{
  "n_layer": 13,
  "activation": "relu",
  "balance_bias": true,
  "lr_router": 0.000648,
  "vocab_size": 2048,
  "rope_fraction": 1.0,
  "init_std_up": 0.053,
  "lr": 0.00877,
  "decay_fraction": 1.0,
  "doc_mask": false
}
Below are experts of layer 3 (counted from 0) of a mixture-of-experts language model. Rows are named down (a neuron's output weights, with its number) and show model dimensions 192-223. Each number is 128 + 32 x the weight over its row's rms, rounded and kept within 0 to 255.
Before each expert's rows: a language model's description of what the expert responds to; "comes before" lists some tokens at least twice as common just after its tokens as in all text. This comes from a sample of Wikipedia text that the model never trained on. Tokens count by the router's weight.

# expert 6
What it handles: "-a" word endings. Word-final vowel pieces like a, as, um, ina, ada, ica, especially names and titles such as Prema, camera, Nossa.
comes before: " |", ",", " (", "mer", " S", "tern"
down0 [ 71 155 153 162 172 129 128  94  99 180 171 124  74 128 133 139  76 122 119 119 152 203 119 124 144  96 158 150 149 118 103 123]
down1 [160 107 123 134 199 101 114 144 135 132  91  64 118 118 146 169 107 161 154 161 119 129 135 103 167 118 140 166 120 185 136 113]
down2 [129 149 180 202 108 123 159 110 166 159 126 184  91  86 165 170 113 149 154 154  87 117 183 127 119 115 117 141 120 133 183 170]
down3 [127 156 133  88 151  96 129 129 145 155 155 193  69  88 116  86 148 153  78 144 165 132 120 109 177  75 126 106 132 101 137 123]
down4 [ 99 136  72 149 141 113 122  89  87 121 112 124  83  92 168 115 111 133 120  98 105 131 157 112 112 147 119 116  87  99 202 116]
down5 [ 77 133 171 175 117 175  66 154 143 120 157  94 121 128 130 109 122 113 107 142 120 135 110 122 119 148  89 144 152  86 145  71]
down6 [ 66 120  95 124 153 116 127 162 166 144 186 149 148 141 142 119 122 166  96  67 147 159  99 127 171 114 164 120  73  99 133  52]
down7 [144 152  63 209 141 143 167 173  90 141 137 144  92 108  86 168 191  87 124 117 151 117 104  23 192 133 107 111 185 144 118  89]
down8 [127 132 100 167 103 166 160 163 155 157 145 129 181 115 140 171 132 112 135 152 140  63 128 158 152 161 199 118 186 130 106 159]
down9 [167 153  91 165 136 146 139 138 105 102  99 180 156 148 105 198  81 170 210 126 115 114 125 123 102 117 139  95  84  98 112  75]

# expert 60
What it handles: Opening parentheses. Opening brackets and quotes before numbers or units, as in 191 cm (75 in), 82 (28), and math ^{ or _{.
comes before: "1", "2", "3", ")", "born", "S"
down0 [ 74 167 134 160 155 127 108  71 151 160  70 109 172 149 118 146  88 110 142 165 156 156 132 175 154 132 134  82 153  91 134 158]
down1 [ 84 133 162 141  94 164 140 131 113 124 108 175 154 161  91 170 192 137 160 144 107 105 203 102 134 154  86 110 140 141 143  98]
down2 [155 140 102 128 107 115 106 100  84 136  74 155  65 105 108 148 109 140 154 107 147 137 176 133 136 185 123 107 131 143 106 103]
down3 [142 121  98 103 128 144 114 137  98 139 193 122 178 113 161 139 111 170 150 185 105 149 163 155  91 137 174  52 137 132 130 136]
down4 [ 79 129 152 136 120 119 168  79  81  62 122 124 135 186 192  49 164  69 147 133 155 130  85  79 134 108  76 136 130  49 128 105]
down5 [ 80 117 123 113 168 128  80  87 118 129 122 137 106 192 160 109 108 102 141  85 151  94 106 115 123  89 192 108 131 128 170 102]
down6 [119 157 104 123 123 141  89 108 161 112  62 136 198 151 129 167 167  96 151 146 189 158 166 169 153  88 168 122  92 104 141 136]
down7 [140 160 162 158 143 134 145 131 211 157 133 128 123 109 158  69 112 147 143 157 100 128  95 139 139 129 110 195 129 135 121 131]
down8 [119 127 146 110 147 134 146 149 134  96 139 118 132 154  96  80 140 140 127 177 128 143 142 139 142 147 180 159 144  57 108 139]
down9 [187 134 126 172 119 151 138 106  97 128  99 130 154 130 151 164 116 135 111  92 138 105 110 116 121  92 164 108  85 129 121 130]

# expert 32
What it handles: Possessives and pronouns. Possessive apostrophes and s after names, as in boxing's, plus possessive pronouns his, her, its, their and pieces like art in department.
comes before: "s", "n", " f", " first", "ment", " own"
down0 [125 149 136 106  92 122 162 170  97 169 170 101 209 163 157 159 160 200 137 123 117 103 127 125 134 156 128 129 140  73 114  96]
down1 [133 136 176 155 123 161 163 174  90 112 104 159 103 175 170 132  71 134  96 143 166  77 115 150 174  95 175 126 120  91 140  95]
down2 [158 130 120 103 110  95 118 121  69 127 113 100 106  85 184 108 111 136 104 146 141 131 184 169 122 225  91  72 124 117 117 118]
down3 [130  98 116 113 136 198 101  98  91 115 107 208 170 143  90 133 127  97 166 212 148 123 173  85 138  84 124 141 168 134 145 153]
down4 [113  99 178 173  61 106 118 145 162 153  77 127 152  96 139 136 129 132 107 165 107  94 108 167 130 124 107 131 129 185  90 114]
down5 [130  93  58 133 180 141 160 105 115 117 149  90 171 129 100 120  93  81 131  83 130 136 103 142 135 109  80 115 169 111  82 108]
down6 [160 131 106  90 100  78 175 141 102 137 126  72 152 148 117 112 145 120 129 158 132 155 151 104  82 131 115  83 117 161  86  89]
down7 [119 106 137  99 169 107 153 123 132 140  76 169 139  60  80  85  73 108 133 128 183 109 116 151  99 132 117 208  87 112 120 134]
down8 [149 101  70 126 140 150  75  88 123 131 147 132  96 132 160 128 156 154 107 137 125 170 138 108  92  88 159 150 121 181  94 106]
down9 [164 160  99 106 107 110 139 127 145 125 179 198 186 116 139 106 170 135 161 138 149 117 136 113 165 102 125  96 165 115 179 132]

# expert 19
What it handles: Table cells and numbers. Table bars, blank spaces, digits and short words inside wiki tables of results, dates and election counts, plus the word state.
comes before: " |", "2", "1", " \"", "4", "–"
down0 [103 164 141 160 115 122 146 102 106 170  95 108 127 150 112 118 163 102 118 180  47 151 135 117 111 104 135 144  83 122 117 127]
down1 [105 157 182 117 137  98 123 204  89 163 121 152 156 103 117 111 150 126 154 180 124 167 129 147  83 155 102 109  89  71 170 110]
down2 [150 166 109  96 148  75 145 121 116 142 152 122 143 158 130 169 105 131 128  97 105 120 123  83 161 119 152 180 160 182 112  58]
down3 [ 91 139 121 129 153  90 112 156 122 139 211 124 139  99  78  95 101 138 129  49 141 144 113  97 147  95 173 105 153 114 129 149]
down4 [151 155 143 151 140  88  98 101 122 119 173 120 115  69 136  94 170  71  66  89 134  75 102 157 143 157 182  91 164  95 180 111]
down5 [ 75 134 125 163 148 126  91 145  48 135 162 184 137 168 149 120 179 123  83 157 107  67  60 109 154 184 128  92 144  89 148 159]
down6 [105 128 105 162 167 119  86 172 146 150 161 124 125 122 149 112  94 160 100 112 108 129 135 140  95  73 117 156 165 140 106 100]
down7 [118 177 137 110 108  56 127 126 143 131 123 158  86 117 132 101 111  84  83 167 113 145  97 106 115 160  89 123 126 108 129 121]
down8 [157 109 161  88 106 119 190 149 146 126 152 132 102 100 107  97 116  92 118 103 127 118 171 123 107 127 103 189  69  96 144 132]
down9 [107 180 146 126 154 179 138 150 152 115 103 119 114 145  87 192 103 118 188 149 116 116  84  98 156 106 146 124 144 111 111  68]

# expert 61
What it handles: Plural endings. Plural and noun suffixes s, ers, ations, ents ending words like musicians, records, workers, plus the digit 2 in tables.
comes before: "0", ",", "hip", " of", " and", " in"
down0 [154 177 130 157 130 165 157  47 103 119 104 134 130  86 179 117  99 151 135 110 183 125 114  98 124  76 132 100 146 107 145 138]
down1 [116 139 128 144 134 168 137 131 124 164 124 133 155 186  82 117 177 102 158  60 110 110 160 118 127  90 157 133 105 147 103 121]
down2 [ 63 205  88 157 134 134 140 154 146 122 163 110  78 110  46 130 119 105 177 209 130 112 208 124  77 116 117 159 148 169  91 113]
down3 [141 132 144 112 114 113 113 143 121  66  83 101 144 131 143 110  84 141 174 168  75 111 114 172 128  71 127 116 150 111 127 113]
down4 [109 125 105 182 144 134 132  82 174  54  79 161  96  99 122 146 200 198 135  99 148 148 216 103 161  42  87 141 126  70 127 127]
down5 [162 182  97 121 130 179 163 148 143 119 176  62 105 198 132 158 141  97 154 160 166 105 147  87  79  39 130 115 133 100  93 169]
down6 [ 82  90 153 149 115 136  97 131  54 182 117 114 100  91 106 105 106 124 146 163 195 110 109 122 124 166 118 124 135 161 169 119]
down7 [117  70 135 116 122 122 145 116 124  99 174 126 139 148 117 148  81 110 121  65 110 161 156  38 134 160 140 164 169 140 116  76]
down8 [151 139 145 152 149 128  75  91 158 148 136 118 154 164 125 116 145 153 171 136 107 129  75  81 142 157 120 110  94 175 136  98]
down9 [127 116 115 136  80 198 188  70 108 148 123 105  90 104 190 152 136 111 145  81 105 122 138 125 133  75  84  97 191 126 112 159]

# expert 42
What it handles: Infobox field colons. Colons after infobox field names like Founded:, Date:, Country:, Institutions:, plus line breaks, commas and table pipes.
comes before: "-", " ", "\n", " M", " York", " L"
down0 [142 126 132  63 118  82 160 150 112 145  98 130 119  99 128 139 134 174 203  97 149 172 167 122 107 149 124 154 115 141  80 124]
down1 [170 105 105 118 127  73 162 114 206 114 105 185  86 109 145 142 111 109 126 140 124 185 114 102 148 122 166  63  82 195 118 101]
down2 [139  89 104 136  99 122 125 146 118 176 124 200  57 125 114 109  93  97 147  83 146 152  87 139 137 107 136 210 111 110 149 120]
down3 [158 133 121 176 109 126  98 115 170 105 163 113 123  85 107 116 130 120 138 151 117  99 132 138 121 135 107 122 129 155  98 170]
down4 [ 75 121 128 110 156 144 157  32  89 122  63 147 130  90 149 198  83 158  85 141 166  73 146 166 122 162 155 106 121 159 168 183]
down5 [ 54 148  87 120 145  77 149 125 158  55  55 138 137 127  97 177 111 133 128 118  93 121  81 132 170 109 129 166  47  50 146  82]
down6 [152 170 138 121 182 142 123 170 140 155  57  81 159 182 175 103 146 125  85 118  74 138  85 204 164 107  73 137 139  77  97 129]
down7 [145  88 135 161 180 104 138  50 118 183 116 140 138 117 155 226 119 126 155 189 123 154 128 157 105  95 182 125 103 137  87 125]
down8 [130 125 181 191  72 129 123 130 122 122 160 156 120 146  88 161 175 124 126  99  95 124 110  60 129 118 139 141 124 127 124 135]
down9 [117 137  81  94  79 117 134  89 141 178 115 134 116 144 177 179 125 141 199 101  97  93 125 137 164 137 111  43 113 123 134 129]

# expert 58
What it handles: Word openers, design, decimals. Opening pieces of common words like trans, comm, oper and stud, the ending ign in Design, and decimal points in table figures.
comes before: " |", "0", "–", ";", "3", "5"
down0 [114 128 129 102 136 139 132  95 142 168 146 124 149 168 193 123 140  60  96 173  83 112 107 111 104 145 147 146 181 149 101  99]
down1 [141 208 162 160 152 142  92 144 118 132  82 174 169 183  61 134 198 110 161  65 137 130 176 168  58 122  68  92 152 116 118 130]
down2 [155 122  97  78 108 156 135 108  94  82 164  87 128 102 155 185 121  88  81 150 138 111 146 107 140 118 111 133 111 144  82 116]
down3 [135 153  80  93 104 171 138 165 210 138 159 131 121 113 145 185 108 170 177 128 108 113 190 119 156  98 175 159 149 172  99 120]
down4 [149 140 130 124 151 185 123 139 130  75  74 124 115  91  74 162 117  43 144 149  85 173 111 113 105 130 103  81  91 124 125 127]
down5 [175 160 146 146 105 190 149 136 154 152 126 194 126 159 114 158 106 150  80 104  66 150 116 173 139 178 150 122 163 144 117 117]
down6 [129 152 167  77  82 167 117 141 140  97 178  80  58 150  99 194 109 115 242 152  91 126 145 145 161  77 112  75 151 107  97 127]
down7 [138 119 146 114 137 119 146 135 150 145  82  96 103 131  99  96 113  86 131 165 109 124 118 129 103 207  91 114  88 185 168  69]
down8 [150 178 179 137 119 140 159 114 125  88 123  81  88 148 143 159 147 164  43 134 161  90 164  91 166 170  99  75  97 108 117 139]
down9 [ 89 142 152 145 116 158 143 199 118 132 179 108 106 134  99 130 156  90  82  79 160 128 164 159 182 147 126 101 159  99 164 114]

# expert 17
What it handles: Table cells, numbers. Pipe separators and digits in wiki tables of stats and election results, plus capital or lowercase word-initial letters like c, M, B.
comes before: " ", "\n", " +", "urr", " −", "ult"
down0 [127  88 105 146 190 130 144 174  96 165 215 111 156 123 137 140  81 150 129 146  97 156 123 114  56 172 127 127 126 135 115 117]
down1 [154 106 156 148 182 145  91 133 122  76 130 143 137  95 116 157  82 141 127 163 137  96 170 137  73 204 165 123  94 117 114 135]
down2 [202 193 127 158  72  95  82  73 135 130 100 192 164 165 107  92 115 132 145 143 118 131  91 154 192 159 145  80 160 141 154  80]
down3 [ 85  72 166 190  98 118 104 147 103 133 151  97 136  85  99 125 119 113 135 199 118 147 184 122 135  87 118 179 188  61  90 125]
down4 [100 102 108 117 123 123 125 132  80 131 119 176 154 220  80 131 151 118 134 128 168 114 105 131 127 131 136 166 142 116  96 122]
down5 [109 127 181 113 129  92  99  77 177 189 127 107 159 149 114 107 137 162 103 154 127 119 120 120 145 121 160 151 110  74 129  87]
down6 [112 156 127 135 104 115 152 130 128 162 132 130 152 120 109 144 142  95  77 128  59 107 140 160 172 154 159  99 121 141 118 163]
down7 [153 175 141  84 122 135 132  91 146 186 119  89 115 142 167 127 173 182 167 138 131 156 140 132 187 123 180 119 117 150 150 124]
down8 [126 146 115 138 113 128  90 100 130 134 100 115 117 131  72  87 131 124  95 106 134 128 130  97 121 107 138 147  99 154 145 173]
down9 [ 95  74 143 135 102 175  95 195  80 121  93 167 116 116  69 157 129 153 142 138 150 132 108  80 131 118 107 133 116 138 105 158]

# expert 50
What it handles: Copulas and line breaks. Line breaks, and auxiliary or copular verbs after a subject such as is, was, has, are, plus election-table headers like Votes, Office.
comes before: "|", " |", "-", " a", "|---|---|---|---", " been"
down0 [113  93 152  55 112 107 178 145  53 184 151 151 157 142 126  78 175 133 160 133 109 128 135 109  93  85 175  85 103  80 132 117]
down1 [ 54  84 153 110 140  92 170 116 110 126 106 162 133 117 158  77 110 149 124 115 121 175 101 155 183 106 100 144 163 136  83 140]
down2 [110 112 107 166 117 155 123 100 166 134  76 141 117 120 131 111  74 131 107 188 152 143 129  75  99 139 108 143 131 191 111 125]
down3 [107 121 148 114 141  89 162 157 138 222  95 156 135 143  79  80  98 137 154 117 128 124 119 120 109  87 139  70 141 151 170  98]
down4 [129 176 137 129 142 191 166 126 138 137 181 173 171 103 140 169 147 120 120 112  58 122 145 130 150 151 127 171 141 152  95 135]
down5 [111 148  99 154 126 145 176  93 121 177 204  88  73 158  75 118 168 119 118  72 192 143 107 155 100 141 174 110 139 105 174 132]
down6 [129  91  98 119 136 161 175 121 126  85  79  92 148  80 147 117 148 160 119 149 138 130 168  98  92  90 162 103 113  57 147 116]
down7 [141 110 114 116  75 128 158 126 153 193 109 141 138  69 173  97 124 182 170 128  55 159 142 103  85 144  93  76 153 173 104 161]
down8 [168 118 190  89 142  73 152 152 128 128 139 100 120 166 122 131 195 111 121 129 115  88 107 150 210 122 218 119  81 130 117 146]
down9 [196  65 102  96 182 156  99  82  98 108 167 101 165 118 172 164 122 141  53 149 206  96 136 129 111 134 118 109 176  71  66 181]

# expert 51
What it handles: Punctuation and table bars. Sentence-ending periods, commas, semicolons, closing brackets and the | separators between cells in wiki tables of results and statistics.
comes before: " ", "\n", " The", " In", " He", " It"
down0 [110 104 130 104 105 162  85 118 157  72  79 161 134 123 170 135 141 130 110 122 192 145  92  89 140 141 151 116  87 130 175 117]
down1 [ 95 144  99 162  96 175 156 116 138  96  69 156 171 114 104 145 138  74 179 128 133  69 133 128 114 155 164 136 131 145 111 176]
down2 [ 95 180 106 114 202 108 165 163 156 162 110 143 112 107 102 121 154 156  54 164 138  82 160 136 141 142  87 134 136 143 183  81]
down3 [114 154 141 127 135 113 192 144 134  99 122 132 103 108  83 125 137  82 177 135 144 141 107 134 134 143 137 135 118 119 181 127]
down4 [108  91  80 170  64 159 136 152  64 179 146  73 119 110 101  84 173 136 190 180 130  96 128 156 145 106 164  77 173  70 178 160]
down5 [167 137 111  78  95 189 138  70 132 143 135 150  67  82 191 120  82 199 102 158 158 105 171  82  94 128 101 101 157 130 111 165]
down6 [ 56 156 135 151 100 132 118  85 130  99  53 197 106  94 115  97 147  79 120 158 198 141 129 159 109  85 155 126  73 118 187 111]
down7 [153 120 122 140 135 164  85 107 117 108  92 147 149 117  91 110  89 128 161 124  93  84 199 137 138 202 124 172 165 178 101 163]
down8 [104 146 171 178  73 124  91 132 130  86 165 131  92 120  81 127  87 117 129 161  92 111  99 110 115 137  61 131 107 136  93 120]
down9 [115  67 102 255 110 165 147 148  91  74 141  97 109 121 150  83 144 127 170 151  97 130 119 156  95 137 150 167 119 156 100  56]

# expert 2
What it handles: Digits and dashes. Single digits inside numbers, dates and model names, plus dashes, equals signs, currency dollar signs and table-rule markup, as in US$, V6, 1790s.
comes before: "\n", "0", "1", "2", "5", "3"
down0 [ 76 117 170 112 132 124 161 150 114 173 117 135  97 157 171 118 130 162 139  85 110 129 134 114  88  86 143 134 157 163 111 146]
down1 [128 151 149 120 156 152 122 188  72 138 160 193 187 115 111 132 111 125  94  87  92 124 177 138 118 108 138  84 149 151 116  86]
down2 [141 177 161  89  94 167 134 105  83 132 137 138 132 157 129 135 105 129 170 145 166 144 168 124 171 191 180 132 134 153 150 144]
down3 [144  69 124 134 109  87 103 117  96  92  88  78  72 114  92 158 185  91 113 109 159 181 148 141 145 161 129 146 115 130 183  51]
down4 [119 137 132  69 137 123 108 155 133  67 135  82 209 144 136 123  99 109 187 142  94 134  94 128 103 160 135 155 136 137  98 137]
down5 [106 146 153 167 154 132 123 145 158 114 127 173  57 153 110 157 110 107 165 131 141 178 101 105 108 102 205 129 151 109 132 136]
down6 [139 159  82 173 116 169 167 159 158 150 146 114 134 191  76 138  63 163 176 142 121 200 121 165 125 114  89 163 145  80  97  89]
down7 [150 103 109 107 119  77 145 236 151 108  99 103 151 115 133 110  89 131 131 134 135 117 137 139 158  97 118 127 138  99 113 185]
down8 [112 144 102 159 161 113 158 158 115  98  88 112 135 134 125 138 129 196 147 198  79 122 158 176 105 117 161 177 122 124 155 155]
down9 [202 146 148  81  77 211 154 148 112 130 149  92 159 115 143 121 159 157 106 150  64 195 133  90  71 100 171 153 136 106 147 178]

# expert 18
What it handles: Adverbs and year digits. Adverb endings and discourse adverbs (fortunately, Conversely, also, not, later, then) and final digits of years like 1989, 2025.
comes before: ",", ".", " as", " to", " than", "–"
down0 [140 112 128 147 119 149 149 133 139 112 119  61 104 138 173 160 116 109 105  77 112 113 124 175 102 144 116  91 102 162  99 134]
down1 [122 153 125 101  96 121 120 144  64 115 103 148 157 177 166 139  99 158 141  96 137 130 105 141 144 108 179 145  97  80 160  69]
down2 [167 145 128 160 152 182  75 125 103 151  80 167 158 139 104 149 129 159  74 111 136 141 163 190 101 143 119  98  86 153 175  71]
down3 [169 142 133  92 109 116 150 163 100 119  96 128 125 110  90 137 160  73 169  78 166 123  97 115 157 148 151 105 120  97  91 171]
down4 [131 102 126 126 128 121 150  93 144 136 166 122 132 142  64 110  83 166 153 100 120  94 143 123 122 159 124 163 112 125  92  85]
down5 [ 88 137 153 105 130 199 116 169  64 137  84 106  85 155  94 144 105 115 107 131 102 142  59 166 129  90 118 161 205 112 118 110]
down6 [107 109 135  90 100 100 139 152 141 127 165 133 121 146 133 106 120 177 103 131 101 112 123 132 118 125  88 137 116  94  55 123]
down7 [117 109 153  92 144 149 202 129 155 112  90 149 125  98 123 111  90 131 148  80  39 114 130 153  90 121 157 158 180  74  95  96]
down8 [145 138 214 119  92  89 120 193 140 129 117  82 137 175 129 117 110 126 159 146  93  44 146 146 138  95  52  96  90 136  90  96]
down9 [ 94 180 128 124 159 125 100  86 146 104 129 188 197 114 101 112  85 166 171 145 147  79 153  96 119 133 169 109 136 138 135 154]

# expert 30
What it handles: Prepositions. Prepositions opening a phrase in running prose, such as in, on, for, from, at, during, as in "Also on 17 October".
comes before: " the", " ", " a", " —", "ce", " his"
down0 [ 59 144  88  78 123 129 129 101  81 141 114 150  96 167 127  83 115 180 108 151 137 130 157 156 135 116  75 102 112 177 153  77]
down1 [111 118 111 161 121 157  95 170 122 118 146 108  79 164 148  88 133 175 141 115 102 124 109  98 124 140  85 147 128 144 165 134]
down2 [127 116 165 108  91 201  76 152 145 139 169 117 109 138 137 105 157 180 138 110 166 118 133 179 150 112 116  79 140  68 191 129]
down3 [106  97 106 138  94 153 153 181 115 128  68 141 149 115 186 192 144 124 119  91 140  97 158 173 112 119 157  92 110 155 157 130]
down4 [125 108 167 110 137 157 104 129 138 138 110 192 119 147 184 110 118 101 130 148 114 169 123 134  56  97 116 168 121 105 144  79]
down5 [132 107 141 134 158 121 133 130 143  93 142 124 133 114 118 133  91 135 103  75 101 101 144 134 108  99 118 122 132  94  86 119]
down6 [ 95 130 133 128 186 143 186 149 169  98 154 176 158  64 136 195 130 149 167  81 129 103 185 159 141  95 149 123 101 103  95 119]
down7 [179 171 116 176  93 162 133  78 133 142 146 196 190  79 129 121  93 125 115  82  99 150 134 120 104 160  82 108  93 109 147 102]
down8 [188 194  83 166 142 108 131 113 135 154 144 160 130 160 136 110 143 138 172 141 173 114 120 141  82 113 146 111 155  69 154 166]
down9 [149 100 169  99  93 144 109  95 135 129 113  73 113 186 181 119 111 158 113  87 156  96  97 166 120 159 148  55 171 160 110 138]

# expert 12
What it handles: Table column pipes. Pipe separators in wiki tables, mostly right after a place, team or person name cell, like at Richmond | City Stadium.
comes before: " ", "\n", " M", " C", " S", " N"
down0 [ 78 153 118 188 106 165 105 152 146  94 122 123 102 119 115  67 133 206 160 109 173 101 221  87 102 141  96 108 160 134  95  88]
down1 [128 102 116 119 138 198  70 165 145 110  88 171 135 136 145 112 161 123 106 137  88 117 146 113  88 173 111 141 151 136 184 139]
down2 [164 102 167 145 123 158 137 162 175 117 111  82 130 115 162 195 139  89  54 153 161  99 150 174 163  64 164 115 161 110 112 147]
down3 [101 176 119 144 103  85 173 107 130 140 131 158 154 115 174 154 132 135  72  89 188  98 119 100 111 183 116 120 148 111 105 130]
down4 [117 177 115 127  87 100  94 107 137 152 116 109 158 107 109  57  85 194 148 131  84 167 115 189 112 108 129 166 125 120 136 163]
down5 [133  98 148 143 127  95 110 105 171 102 122 113 140 112 178 129  82 159 169 117 169 104 150  94 108 114 128 178 134  65 174 104]
down6 [ 86 191 124 192 123 108 155 137 158  67 111 147  93 136  83 130 126 151 146 123 127 134 207 131  82 121  89 104  94 106  97 123]
down7 [138 162 148 101 120 123 144 128 138 132 169 143  90 140 111 142 106 131 126 140 158  96 138 137  96  96 118 191  99 163  89  86]
down8 [ 99 131 176 173 142 145 162 123 147  76  64 164 127 130 139 169 131 125  78 132 104 174  71 133 113 152 179  75 151 142 122 105]
down9 [162 124 196  78  99 130  92  96  95 133 158 136 145 168  67 164 135 165 110 139 106  79 128 153 108 116 125 159  49 147 162 169]

# expert 52
What it handles: Digits inside years. Digits inside four-digit years and other numbers, especially the 0 and 9 after a first digit in 2001 and 1973, plus pre-.
comes before: "1", "0", "2", "9", "8", "7"
down0 [108 103 136 147 160 146  78 166 127 161 187 255  91  97  96 128 111 133 158 105 150 115  82 157 166 114 106 124  99  82 115  57]
down1 [107  92 184 128 137 133 159 119 127  88 149 136 108 142 103 142 112  76 125 168 175 159 147 110 123  81  68 135 116 121  94 124]
down2 [139 122  79  66 136 157 100 120 145 143 142 145 124 145 112 130 149 152 143 158  68 102 164  81 111  84 117  91 133 179  97 165]
down3 [103 119 138  86  72 139 101 165 125 117 169 127  89 136 134 145 120 114  75 134 175  93 110 150  93 125 122  77  66 154 140 153]
down4 [119 161 149 144 119 128 141 113 120  65 146 159  92 146 109 122 101 166 122  70 166 115 117 146 148  98 119  95 134 145  61 121]
down5 [135 152 109  79 132 129 150 178 144 174 158  70 116  70 118  42 119 192 144  91 133 105 115 148 150  90  81 132 130 113 131 142]
down6 [184 128 113 168 106 102 140 145 115 182 178  89  42 103 149 122 176 128 130 115 106 120 135  93 103 166 164  83 159 120 171 153]
down7 [150 142 137 136 137 155 181 123 148 105 157 146 135 103 164 140 130 106  85 105  98  95 173 135 154 145 197 116 170  88 152 162]
down8 [139 101 133 141 108 121  73  87 176 107 127 128 114 130 142 186 119 103 161 136  89 166 141 168 110 143 113  70 128 107 109 138]
down9 [ 72  73 107 119 104 142 110 155  85 114 131 112 146 160  87 104 107 165 117 102  92 109 102 114 133 103 165  99 128  97 107 116]

# expert 1
What it handles: Year-leading digit 1. Leading digit 1 or 2 starting a year or number, often after a dash or table bar, as in 1942, 1996, 1099.
comes before: "9", "0", "8", "1", "2", "7"
down0 [ 93 134 132 120 121  59 101 126 175 129  75 125 134 152 117  76 209 175 123 134 139  91  40 127  70 113 192 136 115  54 108  66]
down1 [115  93 147 100 160  87 128 149 137 156 124  97 172 129 116 117 104 154 158  64  95 111 103  89 161 145 121 140 119 159 164  71]
down2 [122  91  92 152 191  75 158  77 118 171 152  80 129 152  78 115 145 135 125 160 102  85 107 120 133 111  97 132 150 114 133  90]
down3 [ 95 170 134 126  84 170 176 132 148 138 116 147 190 140  82 136 102 148 105 130 132 130 157 152 115  70  69  97 153 107 118 167]
down4 [130 125 111 145  91 112 121 157  98 122 182 146 106 123 117 157  86 163 141 121 127 115 121  90  77 112  54 118 121 185 100 140]
down5 [100 148 157 143 113 103 135 114  80 102 197 103 138 157 106 183 131 123 149 140 110  73 113 145 164 122 122  67 121 146  95 168]
down6 [163 154 102 128 167 156 145 165 183  94 122 142  98  97  60 164  82 172 115 145 115 142 116  83 162  73 108 152 124  84 106 164]
down7 [136 172 109  81  68 121 129 125 120 105 131 131 124 139  78  89  98  89 112 132 113 119 126 180 125 180 181 105 126 145 169 117]
down8 [ 94  86 128 125 169  92 148  94 182  93 132 102 119 137  99 146 136  54 145 157 112 114 144 188 114 139  77 120  68 193 154 111]
down9 [151 149 128 207 104 174 130 149  83 109  74 183  91 122 102 121 152 164 184  52  83 132 164 110 159 108 125  80 143 195 121 118]